Below are experts of layer 4 (counted from 0) of a mixture-of-experts language model. Rows are named router (the router's row for the expert), up (a neuron's input weights, with its number), down (a neuron's output weights, with its number) and show model dimensions 64-127. Each number is 128 + 32 x the weight over its row's rms, rounded and kept within 0 to 255.
After each expert's rows: "raises" lists some tokens whose logits its average output raises strongly, later layers aside; "comes after" lists some tokens at least twice as common just before its tokens as in all text. This comes from a sample of Wikipedia text that the model never trained on. Tokens count by the router's weight.

# expert 108
router [127 115 139  98 107 174 106 122  95  91 137 143 109 116  45  68 188 122 182 177  65  88  87  93 109 123 113 143 137 164 127 167 116 121 160 132 149 105 106  77 148 138 112 132 158 114  78 155 214 143  83 153 136 173  88 181  91 107 131 131 112 146 141 117]
up0 [122 124  84 112 118 114 176 128 140 172 128 128 147 169 165 106  96  94  93 100 174 132 112  93 155 110 125 128 156 158 110 100 147 167 154 177 103  98 113 164  98 121  58 166 102  90 113 104 148 154 177 181  74 112 211 158 146 129 118 172 221  91 124 118]
down0 [119 150 144  99 111 118  58 118 110 162  47 177  97  86 178 133 107 174 158 126 129 151 128 173 112 147 116 129 145 102 165 123 106  88 125  92 116  95 140  73 140 115 161 128 157 215 137 179 115 120 112 119 129  99 126  99 144 144 143 101  94  72 108 150]
up1 [115 203 142  57 172 163 131 104 176 118 123 142 133 140 119 170 137 125 108  61 149  91 109 139 138 164  84 140 104  97 164 115 100 129 133  69 148 137 165 153 134 137 114 179 164 114 188 110 146  62  96 117 146  72 139  56 110 133 142 114 118  99 149 184]
down1 [161 169 123 148 106 105 146 157 123 154 111 138 144 129 174 125 187 133 117 183 106  88 150 147 109 111 165 137 163 125  86 164 166  55 173 186 139 133 143  43 140 139 140 156 103  97 104 135 156 101  66  94  84 118 109 112 192 133  96 194 125 146  97 103]
up2 [126 144 140 146 139 162 117 165 195 127 142 122 133 106 146  68 123 148 138 166 112 147 131 117 121 132 170 149 143 107 151  72 116 113 126 131 145 161 199  79 142 102 117 168 117  79  82 156 104  95 140 121 161 139 130 108 125 104 136 126 136 125 116 148]
down2 [ 98 116 102  96 215 111  93 102 132  64 207 175  77 105 146  82 114 145 105 182 121 142 112 133 146  97 146 136 111 118 100 126 116 155 119 194 119 129  69 117 154 187 148 145 136 153 108 126 196 124 182 119 119 107 133 131 103 143 139 103 120 194 174 112]
up3 [107  99 155 159 133 169  87 142 111 122 121 157 158 174 131 156 120 141 122 106  67 165 113 105 125 188 118 145 161  99 193 120 104 109 101 152 166 130 165 115 118 147 181 114  86 139 208 153  62 105 183 108 167 142 125 100 135 158 116 133  88  91 160 138]
down3 [177 167 141 109 160  99 108 109 159 153 110 125 152 123 148 151 163 153 182  71 142 150 130 130 165 119 170 104 161 165 104 141 150 109 144  72 135 117 151 133 115 135 194  96 126 153 169 107 132 181 118 150 149 142 102 129 148 120 163 153 133 110 156 151]
up4 [108  92  84 123  92 154  82 113 153 132 140 131 129 167 170 128 151 139 148 115 118 138 177 170  79 149 116 158 168  62 139  96 144  59 178 109  67 125 163 104 172 143 157 177 124 140 172  82  86 120 146 122  49  91  94 164 162  26 115 147 155 102  95 137]
down4 [ 91 110 109 131 141  94 171  95  98 106 121 132 141  93 144 153 113 122 113 117 202  96 151  81 145 165 147 105 110 167 112 160  84 181 131 121 139  82 159 110 103  59 149  79 149 168 161 130 120 106 134 142 146 155 105 126 106 190 132 148 178 112 161 143]
up5 [117 115 131 107 112 162 171  96 117 122 143 101 120  94 139 114 121  96 128  96  97 126 142 137 143 129  13 171 119 117 127 129 122 118  85 131 165 192 128 108 178 116 129 120  95 136 141 141 106  99 179 146 116  76 125 173 124 115 160 182 106 110 139 131]
down5 [167  70 148  77 116  95  83  92 125  98 133 129 143 154 158 161 132 119  97 130 136 127 158  80 133 133 149 115 119 111 122 128 132 151  59 132 191  93  90 139 135 164 138 148 172  98  64  87 101 108 158 164 174 131 140 106 111 129 142 132  93 116 119  97]
raises: "ly", "ache", "ate"
comes after: "M", "B", " M", " V", "K", "T"

# expert 57
router [ 71 113 158 192 107 167 111 136 114  67 152 198 119 100 116  91  94 102 122 164 111  84 125 137 167 112 113 126 178  96 129 137 138 150 140 159 150 129 100 123 156 141 171 144 135  90 122 141 167 102 112  87 150 189  53 139 106 144 142 143 118 160 145  79]
up0 [129 204 177 130 124 114 216 127 117 133 123  99 132 153 153 138 129 102 130 114  73 132 101  86 124 136  70  78 168 141  68 117 162 113 140 108 150 139 162 140 101 160 151 127  69 110 122 118 116 103 159 144 140 112  84 174 134 170  76 116 164 108 121  97]
down0 [139 138  28  94 164  88 156 155 131  92 114  93 186 143 123 165 174 155 138 124 157 122 125 124 206 158  94  92 143 168 163 107 135 126 152 101 144 120 125  82 109 144 110 138  99 106  93 138  65 116 105  69 100 165 175 122 127 195 195 117 138 138  83 121]
up1 [123 130 130 108 235 152 139 185  99 133 132 143 142 176 117 133 155 166 135 154 123 107 129 149  61 128 103 127 119  93 139 132 128 123 140  88 124 210 131 138  99 125 118 182 136 183 130 171 149  83 147  78 130 109  94 136  87 171 134 180 125 127 162 131]
down1 [165 113 108  81  44  88 107 131 110  90 163 133 144 122 108 182 106 137 112 115 132 123 172 111  69  60 152 107 171 105 137  98  95 164 150  75 212 108 111 121  83  83  98 202 158 126  84 161 120 154 132 126 117  96 109 136 168 183 146  99 178 113 152 158]
up2 [144 117 141  81 122 171  72 145 206 107  75 114 129 100 138 127 167 132 122  71 128 137  91 125  92 135 122 130 134 141 173  71 113  84 126 138 142 197 163 121 114 134 156 119 136 109 139 156 119 107 105 130 231 171 160 155 156  84 163 157 121 121 107 127]
down2 [147 102  86 108 122 209 119 125 126 108 137 101 126  96 124  91 135 117 113 112  78  51  87 136  86  88 139 154 100 167  83 112 148 115 110  90 107 107  68 103  94 177 140 133 105  55 147  70 149 120 159 117 108 104 135 174 182 169  75 129 120 129 128 134]
up3 [130 133 127 116 179 166 141 113 151 185  84  72 131 129 122 115  81 175 148 151 160 127  47 100  90 112  94 109 100 189 160  92  71 114  65 108 122 175 118  86 119  88 152 190 102 182 173 163 126 150 111 107  73  82  95 103 132 144 142 133 131 162 137 161]
down3 [109 145 127 141 137 101 130  61 124  73 137 139 127 130 140 118  99  73 114 124 138 131 135 157 129 131 130 143  66 129  59 123 168  87  97 121 148 125 166 124 168  95 128 169 143 104 150 123 107  87 102 110 106 137 153 114  65 137 128  72  98 155  95 146]
up4 [136 137 119 134 169 118 175 127 150 115  64 128 157  97 165 159 141  89 125 160 106 138 126 140 153 104  85 108 167 110 143 144  71 128 134 114 107 124 165 110 137 188 149 167 148 137 150 150 115  69  90 145 179 169 158 140 132 176 106 180 130 113 105 217]
down4 [100 138 148 122  98 177  47 154 108 127 108 112 156 126 123 147 108  99 118 150 203 130 136 119 101  77 108 169 146  98 177 165 132 128 141 180 171 116 123 105 152  58 151 134  89 154 100 147 157 174  89  90 185 110 133  93 188 162 177 183  96  66 125 116]
up5 [101 114 106 131 102 123 139 145 157 116  89 119 129 119 144 157 145 114 103  93  88 136 106  35  88  81 170 206 112 119 152  97  99 151 119  74  67 188 107 184 120 126 109 192 111 140 168 111 149  89 145 155 110 144 137 153 176 102 151 109 114 128 128 137]
down5 [119 140 153  86 176  43 144 159  80 183 106  87  62 167 159 106 112 150 110 164 111 120 108 102 127 112 106 162 129 178 121 137 123  64 119 134 138  91 143  86 123 118 110 104 131 133  98 110 129 143 127 131 126 137  96 140 138 125 139  65 147 140 112 129]
raises: "in", "an", "iner", "on"
comes after: " d", " p", " st", " D", "P", " P"

# expert 92
router [165 120  98 102 135 138 141 125 110 175 115  80 135  80 175 129 122 144 120 148 145 151 153 172 141 123 149 157 127 142  84 123 141 155 211 112  94 160 156  38 130 138 113 115 159 153 127 169 145 205 138 161 127 164 103  84 117 115 113 166 156 173 147 111]
up8 [168 200 148 111 123 139 104 119  54  72 114 148 165 158 153 153 140 119 173  80 115 120  49  85  94 146  90 143 102 124 161  78 162  95 101 153  93 156  18 117 102 116 175  76 117 117 113 155 115 127 123  97 145 129 176 121  95  62 134  57 137 136  83 109]
down8 [ 66 148 183 129 194 125 125 120  86 187 130  80 164 155 112 107 141 170 135 101 106 170 159 103 162 174 125 150  68 154 149  73 141  76  83 153 133 191 169 139 105 134 131  89 151 157 132 136 108 160 140 106 123 166 108 142 164 120  75 149 150 102  92 132]
up9 [ 87  73 148 104 127 132 115 152 140  93 132 122 150 151 115 125 187 122 149 132  86 106 158 143 139 157 124 115 105 158  78 114 155 112  90 117 143 125  98 146 104 152  80 125 142 151 150  62  78 142 126 158 174 112 175 156  68  91 111 118 118  79  87 139]
down9 [107 133 125  81  74 120 157  99  79  84 125 152 135 126 135  91 154 140 130 122  89  96 107 129 129 120 139 110 133  99 110  77 176  94 129  94 106 172  93 106 137 130 101 103  86 205 138 129 181 184 117 108 152 108 183  98 105 140 110 135 143  64 164 131]
up10 [ 94  71 118 126  76  75 180  60  58 167 194 165 130 153  89 125 112 132 108 116 179 171 112 118  99 133  80  44 134 149 110 175 110 144 115 173 134 118 155 126 113 116 163 110 139 104 106 151 131  95 140 105 153 119 166  51 186 114 130 128 100 104 120 193]
down10 [124 120 132  74 109 136  76 164 131 160 183 165 119 146 141 187 161 116 159  90 186 129 169 207 103 122  98  60 137 176 157 120 143 118  95 218 110  86 102 106 105 165 138 111 125 135 137  72 125 180 104 142 124  66 120 112 134 105 148 110 108 123 106 114]
up11 [ 75 126  98  81 117 139 122 110 160  90 118 168  99 132  72 104 165 188 117  94  89 186 147 145 139 175  98 103  83 129 136  87  91 126 119 132 158 120 164 131 121 145 173 140 129 163 119 166 126 104 101  90 118 107 183 218 164 182  90  60 125 113 150 128]
down11 [ 70 163 156 122 138 153 103 137 193 155 120 110  92 103  97 154 157 103 181 137 141 173  81 166  80 104  90  84 118  98 133  84 110 103  68 149 149 121 119 237 136 123 126 121 116  96  92 106 114 160 105 134  70  89 130 130 122 116 112 125 139  80 161 178]
up12 [157 128 157 149 153 152  76 117 159 131 122 160 151 126 128  94  56 179 122 144 179 133 125 155 139  91 140 133 156 137 120 173 167 157 149 133  75 159 169 127 116 115 137 154 165 154 137 151 158 127 147  72 136 102 145 126  92 117 105 179 128  74 111  67]
down12 [105 118 110 130 157 132 174 135 118 119  78 148 100  98 113 157 133 139  96  94 179 118 134 163 155 158 116 166 154 139 122 107 149 102 171 132 140 158 129 119 168  86 107 125 126 149 134 123 168 159 130 156 100 164 148  96 132 138 122 126 140 116 133  88]
up13 [ 83 131 168 162 116 113 164  74  78 137 116 169 117 145 163 126  94 138 103 112  99 136 134  94 162 118 124 179 121 107 153 107 170 109 139  83  79 109 121 133 112 138 130 131  93 100 149 142 145 126 110  73  19 121 110  44 146 126 152 114 111 136  97  94]
down13 [160 111 121 115 126 115 167  57 120  93 124 123  91  87 125 158 122 125 126 183 137 174 133 116  74 124  94 134 143 159 165 133 156  99 131 176 133  93 144  88 100  96  60  97 105 146 149  93 109 129 145  85 163 141 165 166 149 180 140  87  99  71 119 152]
raises: "Ind", " \"", "weight", "aff", "gu", "est"
comes after: "\n", ")\n", ".\n", "==\n", "978", "===\n"

# expert 34
router [ 94 126 140 118 140 194 109 150 176  75 171 136 120 147 104  75 212 134 107 105 150  86 159 120 103 110  84 105 125 145 100 177 151 106  81 112 165 126 149 112 142 158 142 130 112  88 100 136  88  91 126 167 186 172 126 174 129 118 120 139 131 118 126 111]
up2 [111 130 107  81 150 106 150  98  95 139 135 151 156 176 143 161 121  95 134 126 108 145  78 165 137 129  97 117 106 188 150  40 116 100  94 131 108 138 203 181 107 191 124 151 160 166 183 147 133  77 140  79 184 153 116 128  97 177  62  73 129 126 199 183]
down2 [188 171 138  99 126 182 136  72 129 139 151  69 115 143 155 164  93 109 129 129 151 147 146 130  96 141 168 106 110 127  77 134 177 144  96 122 109 101 154  93 123  63 104  99 146 143 138  88 130  74 150 156 101  82 120  77 126 120  77  94  86 128 116 187]
up3 [180  79 136 153 121 178 128 175 108 117  78 105 131 123 127 102 137 154  98 148  66  90 146  52 130 196 138 112 155 137  83  92  69 100 118 122 134 146 116 148 129 135 156 122   0 117 170  91 127 163 139 100 134  56  99 112 184 118  97 122  71 155 178  87]
down3 [120 144 170  86 148 111 150 113 108 108 113 161 160 171 151 140 115 117 133 165  91 121 154 124 190 120 124 118  93 108 131 137 122  97 150 132 115 185 147 123  93 102 156 168 129 126  82 126 102 129 130 118 105 113 187 138 170 122 106 129 116 106 142 141]
up4 [132 154 178  75 128 115 130 136  93 149 149  95 151 106 165 124 121 155 207 146  90 140 141 125 167 109 107  67 223  66 113 157 165 109 109 139 139 163 114 115 141 151 140  91  83 156 129 149 128 120 143  72 123  97  81 115 157 166  84 117 148 171 143 147]
down4 [130 152 143 147 145 160 137 133 148 133 104 145 149  96  78 142 172 113 153 129 132 131 158 116 159 156 152 142 141 101 160 140  56 178  70 113 138 152 107 103 180 193 119 107 152 129 187 195 109 131  96 143 140 112  72 153 140 101 213 147 135  93 130 101]
up5 [139 112 131 166 143 114 172 116  92 120  78 158  89 144 138 114  85  97 128 101 129 109  81 107 187  88 148 152 164 143 105 175 141 161 149 119 110  86 117 112  74  87 107 184 136 115 163 133 166 142 114  98 102 139 134  41 104 179 141 100 106 181 170 125]
down5 [169 150  94 110  93 183 116 139 155  96  88  78 104 104 168  81  79 125 145 151  69  88 116 115  91 124 124 138 203 167 132 125 120 167  59 127  91  68 127 147 145 208  86 167 129 127 138  93  95 130 160 131 126 163 155 121 118 104 118 115  87  91  42 138]
up6 [ 97  72 156 137 167  77  92 115 143 122 131 155 151 121 142  99 137 151 130 139 133 171  61 140 101 155 203  98 134 140 160 159 171 104  91 156 110 130 171 154 122 160 111  55 110 126 105 186 167 189 120 136 148 138 175 122 143 144 175 134 183  93 129  86]
down6 [109 120 176 130 105 154 149 170 164  83 158 141 144  73 137 117 105  92  78 121  77 119 126 118 112  94 115 136  40 120  93 136 132 120  50 125 137 128 108  94 174  97 109  88 164 115 145 128  77 131 138 131 107 103 171 140 145 170 172 133  95 119 155 185]
up7 [188 152 127 153 159 141 126 173  94 147 110 171 106 113 138 121 130  77  95 124 118  72 139 162 129 100 136 126 136 128  92 115  60 188 116 125  78 138 137  91 143  83 113 108 142 135 129 187 151 158  78  83 150 131  76 124  71 127 160 135 205 142 142 138]
down7 [160 169 127 139 133 119 108  92 143 129 139  86 120  74 191 136 107 106  67  90 165 135 110  60  44 136 148  79 169 117  79 134 166  95 191 137 134 110 173 106 129 161 114 104 235 153  46 157 113 184 116 114 167 125 148 146 124 149 115 144 113  96  93  98]
raises: "erb", "om", "ular", "ers", "ender"
comes after: " L", " D", " W", "L", " R", " St"

# expert 73
router [ 78 117 179 154 133 196 139 116 105  79  62 193 106 174 149 137 161  87 132 124 109 133 131 184 155  68 130 106 163 127 129 130 133  97 147 135 152 147  87 140 130  96 116  89 118 107 109  88 165 114 111 116 110 145  91  99 112 156 132 104 125 137 134 119]
up0 [157 165 168 144 113 157 121 184 148  90 115  96 147  99 145 110 166 163 120 128 164 135 132 108 133 111 149  71  89  92 124 143 140  99 156  92  87 151 134 101 108 107 118 107  86 140  65  99 114 160 144 152 105 180 141 165 172 100 138 132  86 146 105  23]
down0 [132  89 130 146 121 143 112 119 129 129 153 143 142 133 132 143 138 144 155 134  47 131 136 129 179 168 123  64 191 118 137 102 139 138 135 124  69  91 127 155 120 107 114  32 140  96 137  72 118  73 142  62 130  86 124 116  91 136  90 115  95 105 125  91]
up1 [178 120  83 183 158 128 130 198 151 126 194 137 137  97 170 136  87  87  88  72  97 118 102 101 123 109 159 199 177 138 108 139 150 145 152 166 155 132 125 142 102 159  85 104  95 140  88 118 141 147 112 184 126 118 168 154 143 135 162 157 110  94 208  98]
down1 [144 148 148  73 112  56 114 124  66  66 109  84 160 104 143 115  66 116 120  99 155 129 173 132  16 160 118 103  94 153 139 150  85 122 156 152 196 174 100 182 112 138 112 103  88 121 147 123 116 116 104 127 134 169  78  86 172 170 114 105 162 132 131  98]
up2 [184 104  60 117 144  77 148 127 100  85 124 135 105  80  96 154 165  90 187 118 131 114 144 140 106  88  76 140 118 106 127 183 105 160  90 149 153 107 127 187 146 182  83 123 136 119 159 147 203 123 106  90 177 157 152  95 107  96 178 120  88 142  82 129]
down2 [148 131  79 109 126 151 136 121 100 138 112 157  93 125  59  99 128 119 148 130  90 175  88  81 153 163 160 126  93 200 157 142  66 144 156 120 128  76 138 142 127 132  91  90 105 134  95 123 128 106 127 130 171 177 114 169 181 163  99  85 163 133 120 147]
up3 [123 160  89 170 135 112 104 175  80  76 106 173 176 104 103 108  88  59 146 186  98  84 135 184 136 102  85 106 143 130 139 119 130 157 109 104  79 149 115 168 109 131 117 172  87 155 108 107 123  57  94  99  61 149 154  85 162 127 180  93 129 147 105 148]
down3 [158 148  93 119 115  97 129 139 144 105 166  97 149  65 146  95 122  77 152 104 192 178 126 118  73  96 133 180 147 108 134 197 124  72 141 149 165 142 182  66 162 163 125 128 131  70 149 137  87 192 119 166  98 101 124 132 111  48 171 194 105  95 118 150]
up4 [170 132 103 145  91 135   0 138 154 107 106 117 116 101 139 101 156  82  95 123 148 182 100 140 124 202 147 157  88 120 139 120 154 129 110 188 131 151 152  99 148 136 142 189  99 155 140 145  77 160 141  90 125 101 133 101 148 116 119 100 155 111 165 136]
down4 [114 186 135  67 118 146  99 101 100 116 190 129 160 109 187 138  91  84 120 156 157 125  75  69 136 157  74 104 146 158  90 163  72 161 156  90 125 180 148 131  89 167 124 113 130 151 114  98 160 122 122 108  70 186 122 208  70 179 122 103  77 107 146 141]
up5 [160 128 109 154 161 112 118 113  90 132 112 135 149 137 124 133 125  56 190 101 112 131 118 104 116  86 100 120  78 124 114 123 101 149 160 125  95 151 112 158 108 198 105 155 166 201 139 154 149  75  51  54 133 146 145  72 133 195  89 110 137  63 174 127]
down5 [137  99  95 101 160  96 152 116 113 134  95 238 156 127 144 173 105 194  99  87 120 116 171 131 195 160  90 118 117 119 131 183 126 153  61  91 101 213  75 129 112 107 102  83 116 161 128 117 102 115 142 154 135 106 111 138 124 117 133 148 119 139 114 186]
raises: " ranking", " reg", " sn", "a"
comes after: " \"", " un", " Re", " Un", " Pr", " re"

# expert 30
router [207 118 124 127 113 143 104 113 122 157 107  89  74  64  54 174 187 157 138 146 130 127 111 101  91 133 157 111 125 142 153 115 105 171 117  99 141  77 100 167  80 114 137 103 153  57 179 121 174 164 117 199 118 169 114  93  99  95 155 134 145 178 110 159]
up10 [158 110  98 142 136 103 114 150 134 112 133 132 140 143 135 140  83 100 124 137 147 150 170 144 120 200  73  99 158  84 164 174 104 142  49 148  98 119 176 131  59 171 191 125 161  94  85 109 117 119 150  82 149  64 119 175 153 133 128 109 161  95 196 150]
down10 [114 157 129 158 168 100 133 160 148 119  49 150 155 134 167 117 137 114 151  88  85 147 138 141 135 135  97 105 102 106  91 126  72 169 103  53  95 118 126 189 106 129 175 118 119 156 121 156 166  90  61 113  58 127 112 201 114 113 161 172  94 165 138 143]
up11 [101  89 185 100  98 103 159 155 114 116  87 107 122 108 139  76 146  55 166 123 151 177 152 145 151  72 112 146 106 143 159 183 100 125  53 138  91  83 144 120  91 170 113  74 170 100 100  97 102 161  71 142  99 108 133 136 133 121 148 120 170 150 132 101]
down11 [112 107 102 116  99 138  82 150 165 188 126 142 136 113 210 147 107 112 113 123 140 162 181 153  82 142 116 174 136 144 105 168 117  91 161 119 127 155 169 205 107 156 173 105  92 170 115 157 218 129 100  99 129  95 118 165 139 162 130 102 138 168  86 157]
up12 [ 99 116 152  85 106 170 127 147 112 110  84 210 153 175  85 153 127 148 202 152 121 119 131 171  96 132 121 161  89 156 132  90 142 106 102 112  91 173 110 118 135 109 109 114 137 121  52  98 142 109 161 131 138 107 191  69 112 132  90 121 103  80 102 104]
down12 [117 178 140 126  92 142  95 114  98 193 160 129 195 127 164  87  92  67  89 128 108 149  99 168  92 160  99 107  89 135 133 170  96 111 127 116  88 147 130 173 133 125 146 103 117  87 126 163 130 143  96  77  81  40 146 140 158 181 150  81 127 127 136 108]
up13 [ 92 103 144 100 144 118 131 139 139 114 149 172 110 175 134  90 115  89 100  96 136 145 100 121 127 189  99 139 141  84 110 117 147 123  87 155  91 149 136 110 167 195 124 157  82 138 116 167 174 112 131 145 160  92 100 147 105 194 127 114 156  78 136 147]
down13 [ 80  96 115  61 119 163  99 143 104  65 131 158 112 149 138 147 176  95 138 122  88 101 117 120 206 123  95 129 182 176  94  85 131 133 207 146 123 112 158 114 171 169 132 132  95 134 126 121 165 170 109  99  96 156 121  99 105 128  99 127 157  98 161 148]
up14 [157 151 167 181 134 145 121 128 151  75 111 106 131 120 160 133 152  99 159  64 200  80 125 141 151 139 108 115 119  98 120 114 159  64 114  73 144 147 130 133 126 148 124 116 137 130  75 172 106  72 111 189 112 129 176 157  98 159 174 121 137 100 156  95]
down14 [107 159 142 109 122  98 133 125 145  98 151 129  79 146 160  85 176  79 141 164 146 107 139 132 134  80 137 170 101 164 112 126 117 187  87  98 164 151  82 176 169 146 107 128  69 126 146 153 169  94 164 106 164 115 102 157 183 128 133 151 120 168 122  98]
up15 [ 67 138 106 153 156 118 119 119 121 115 165 194 116  94 170  76  98 120 106  68 118 142 171 119 130  94 120 175 150 133 115 102 139 132 101 180  94  66  61 158 105 186  93 165 129 178  91 133 111 145 135 100 103 122 130 115 159 124 166 181  95  99 119 162]
down15 [120 147 133 174 188 145 131  90 148 135 101 251 168  99  96 140  98 144 128 154 133 144 136  72 159 136 164 134 164 143  83 185  96 181 135 110 105  38 109 115 126 136 119 121 172 154  82 121 165 144 178 142 126 124 125 117 164 202 145  71 101 179 182 142]
raises: "ital", "ire", "ign"
comes after: ".", " the", "u", "a", "å", "ā"

# expert 53
router [123 134 157 105 142 133 147 146 140 173  89 104 160 106 148 170  71 163  96 115  98 146 154 130 144 157  99 134 123 125  98 110 107 163  95  89 131 128 175  95 114 146 102  98 100 110 120  81  67 151  75 124 121 129 127 134 159 182  99  73 122 179 103 124]
up8 [104 142 129  83  90 167 166  78  94 162 141 123 124 159 167 135 134 127  91  83 171 146 134 156  57 123 131 154 155 126  73 127  81 113 136  97  83  96 207 124 108 148 142 241  83 168 111 158 118 178 105 182 153 128  97  47 102 177 109  65 154 157 108 209]
down8 [153 136  74 115  99 121 154 162 146 182 133 190 168 128 134 132 170 127 172 109 135 110 132 128 113 108 161 135  94 132 131 144 108  82 144 138  90 169 127 135 142 132 115  49 137 170 147 143 175 133 155 108  46 138 188  85 175 142 143 152 143 135 135  96]
up9 [ 81 136 199 130 103  99  79  98 130 146 228 108 136  98  81 125 148  79 122 104  68 131 134 142 137 127 115 114 106 159  73 139 116  97  77 147 155 103  99 167  84 141 156 136 184 105 180 139 123 136 167 143  81 114 136 139 142 147 143 127 131 154 110 189]
down9 [ 95 106 174 194  94 121 159  75 123 116 134 127 139 106 106 153 134 132 122 127 157 143 128 132 139 135 148  94 136 138 147 169 129  97 116 136 115 105 109 110 145 152 131  76  30 126 100  90 112  75 129 120 128 137 145 172 127 179 179  85  75 147 162 134]
up10 [105 118 102 158  61 121 126 164 186 170 106 149 155  37  80  90 133 145 132 110  53  96  54  82  97 169 146 165 153 105  57 122  86 125 153  87  81  80 163 121 124 117  82 178 149 195  66 144 112 122 141 117 114 109 130 153 184 138 124  83 156 149 136 154]
down10 [149 147 108 122 140 146 142 141 150 162 106 131 177  84 137 106 146 154 114 139 151 114  96 138 118 123 180 119 137  76 161  94  75 180 150 169 181  50 121 105 163 171 119 131 189 126 136 145 152 147 107  95 178 192 121  80  69 153 132 130 149 157 158  88]
up11 [228 159 127 144  80 181 211 115  98 152 153 148 137 135 119 124 127 157 138 149 142 147 135 164 116  73 145 111 115  93 115 126 113 132 165  85  91 148 106  81 186 149 128 140 110 165  70 125  94 117 104 145 145 121 122  83 115  92 100 123 146  86 147 165]
down11 [169 136 145  83 123 133 165 111 157 117 139 130 187 148 152 107  78  93  76 139 209  77 127 154  79  98 110 104 166  70 193 133  73 164  93 101  99 113 118  94 165 102 172 134 159 119  87 148 128 152  73 156  86 117 135 137  45 128  77 123 101 119 116  69]
up12 [156 120 161 195 155  93 164 130  71  73 190  93 120 122  96 109 135 121 121  89 147 182 119 122  84 153 145 198 114 164 180 130 133 146 153 135 140 190  97  93 129 136 197 138 115 151  51 142 202 140 166 172 133 146 145 133 149 101 151 191 125 111 120  56]
down12 [118 173  61 175 185 135  98  76 125  86 123 104 116 157 163 110 153 168 132  81 154 137 128 101 161 131 124  89 176 175 158 176 120 181 132  88  98 134 149  90 122 161 119 154 127 133 108 138 129 155 171 186  94 157  99  95 145 114 142 130 174  68  51 106]
up13 [ 52  94 125 125  73 160 167 121  89 136 175 105  76 186 101 118 117 109 119  96 141  63 170 108  83 107 172 150 103 122 173 157 140 111 110 154 128 138 169 176 126 156 120 150 102  98  98 171 108  91 118  85  95 122 130 121 129  85 201 130 160 117 103  71]
down13 [126  89 133  85 140  76 114 157 143 135  92  98 118 130 143 127 108  93 149 154  85  93 140 100 186 109 128 136  48 142 119  82 154 145 179 103 179  82 183 165 108 141 137 139 142 181 134 175 113  96  62 121 139 146  89  70 126 145 130 170  70 117 144 131]
raises: " it", " their", " them", " the", " a", " its"
comes after: " he", " and", " He", ",", " also", " who"

# expert 20
router [ 96 123  95 177 125 211 105 123 160  94  85 139 152 113 136 234 139 104 150 138  93 166 136 137 179  85  79 115 123  79  93 126 117 146 169  70  97 163 109 128 135 109 101 120 152  92 145 106  95 117  90  97  59 145  99  72 124  96 135 155 124 100  83 121]
up0 [125 166 136 111  72 123 117 144 141  86 174  60 103 128 172 107 105 146 110 106 165 136 114 156  98 172 159 129  77 129 148 105 180  82 121 168  97 115 153  62 119 121 149 120  92 130 145 114 153 125 144 126 129 163 111  87  97  77 131 142 129 190 105 143]
down0 [139  92 108 161  92 177 117 175 160 150  99 121  91 158 204 147 149 133 142 176 157 126  98 168 138 146  98 135  36 148 106 144 129 140 165 151 139 128 118 159 176 142 155 124 100 109 115 116 197  98 123 159 140 112 124 160 169 176 120 115  41 159  67 153]
up1 [128 127 148 172 172 110  81 197 110 104 119 125 139 161 181 117 121  89  47 130  90 169 129 170  97  76 129 126 111 151 167 162 150 160 116 142 161 184 125 141 145 166 122 152 105  96  82 111 154  93 101 139 109 135 143 107 183 150 149 207 172 111 111  85]
down1 [102 117 100 135  87 157  58 109 146 106 130  96 172 183  78 145 137 119 115 104 165  99 134  83  85 159  77 143  46 136 112 151 116  94 118 114  91 143  99 185 119 113 169 124 125  87 210  64 131 127 128  90 135 123 181 149 168 165 175  99 109 153 125 129]
up2 [152 108 112 110 123 125 136 156 128 117  73 150 103 155 166  97  83 169 182 150 166  63  94 142 114 117 171 120 153 208 117 115 154  95 109 145  84  96 115 126 141 114  81 185 113 121 118 142 135 167 151 226 112 149 134 112 133  98 132 145 116  90 106 202]
down2 [119 100 175 137 106 128 128  71 124 160 133 138 109  87 110 157 114 182 152 121  93 152 109 144 143  89 158 171 199 146 108 154 102 127 116 180 119 115  76 198 105 142 106 195 119 152 120 140  99 120 157  98 188 132 185 122 120  99  68  73 124 114 194  69]
up3 [142 166 175 146 145 125 180 137  86 117 108 164 162 136 121 122 143 119  95 148 151 113 130 179 194 148 134 119  98 137 128 151 142 120 146 105 154  98 122 158 121 152 171 140 130 116  70 155 148 139 113 166 137 109 139 123  94 130 114 176 137 106 120 115]
down3 [115 143 122 122 176 179  93 154 123  89 146 148 138 107 104 109 126 130 147 118 118 132 100 166 156 197 116 207 105  83 128 161 103 145 167  93 103 143 138 168 133 155  93 106 193 217 154 127 111 176 126 134 210 139  81 124 106 111 156  79 141 161  78 177]
up4 [172 157  78 125  36 156 133 151  99 141 152  84 104 171 131 152 157 211 116 207 135  22  96 119 159 106 126 114 146 144  67 135  82 116 155 184 144 111 116 142 113 153  71 154 144 103 105 139 118 110 132 137 146  98 115 127 139  45  81  78 181 100 142 115]
down4 [146 151 127 151 146 177 105 182  97  97 116 113 144 160 116 144 167 146  72  84 156  99  88 121 145 148 166 167 179 130 123  67 109 133 171  94 191 153 109 121 134 167 147 143 131 104  64 124  89 144  89 108 164 137 115 163 113 125 155 141 151 112 104 138]
up5 [123 132  76 178 146  81  64 113 118 142 110  64 102 165 135 114 107 180 121 121 150 130 137 103 161 165  96 107 163 141 133 143 155 101 103 149 112 123  92 136  99 163  84 168 108 178 179  99  84 159  96 159 142 173 144 115 153 121  83 101 133 143 157 169]
down5 [127  96 115 128 166 136  87 153 112  48 149 144  69 124  79 138 137  74 108 104 125 152 211 129  60 147 118  99  87 116 121  77 120  91 145 142 119 176 132 117 128  95 109 105 150 146 125  99  61 134 162 106 169 109 135 128 106 159 114  96 185 166  96 157]
raises: "ott", "ated", "ew", "un"
comes after: " a", " and", " the", " to", " air", " his"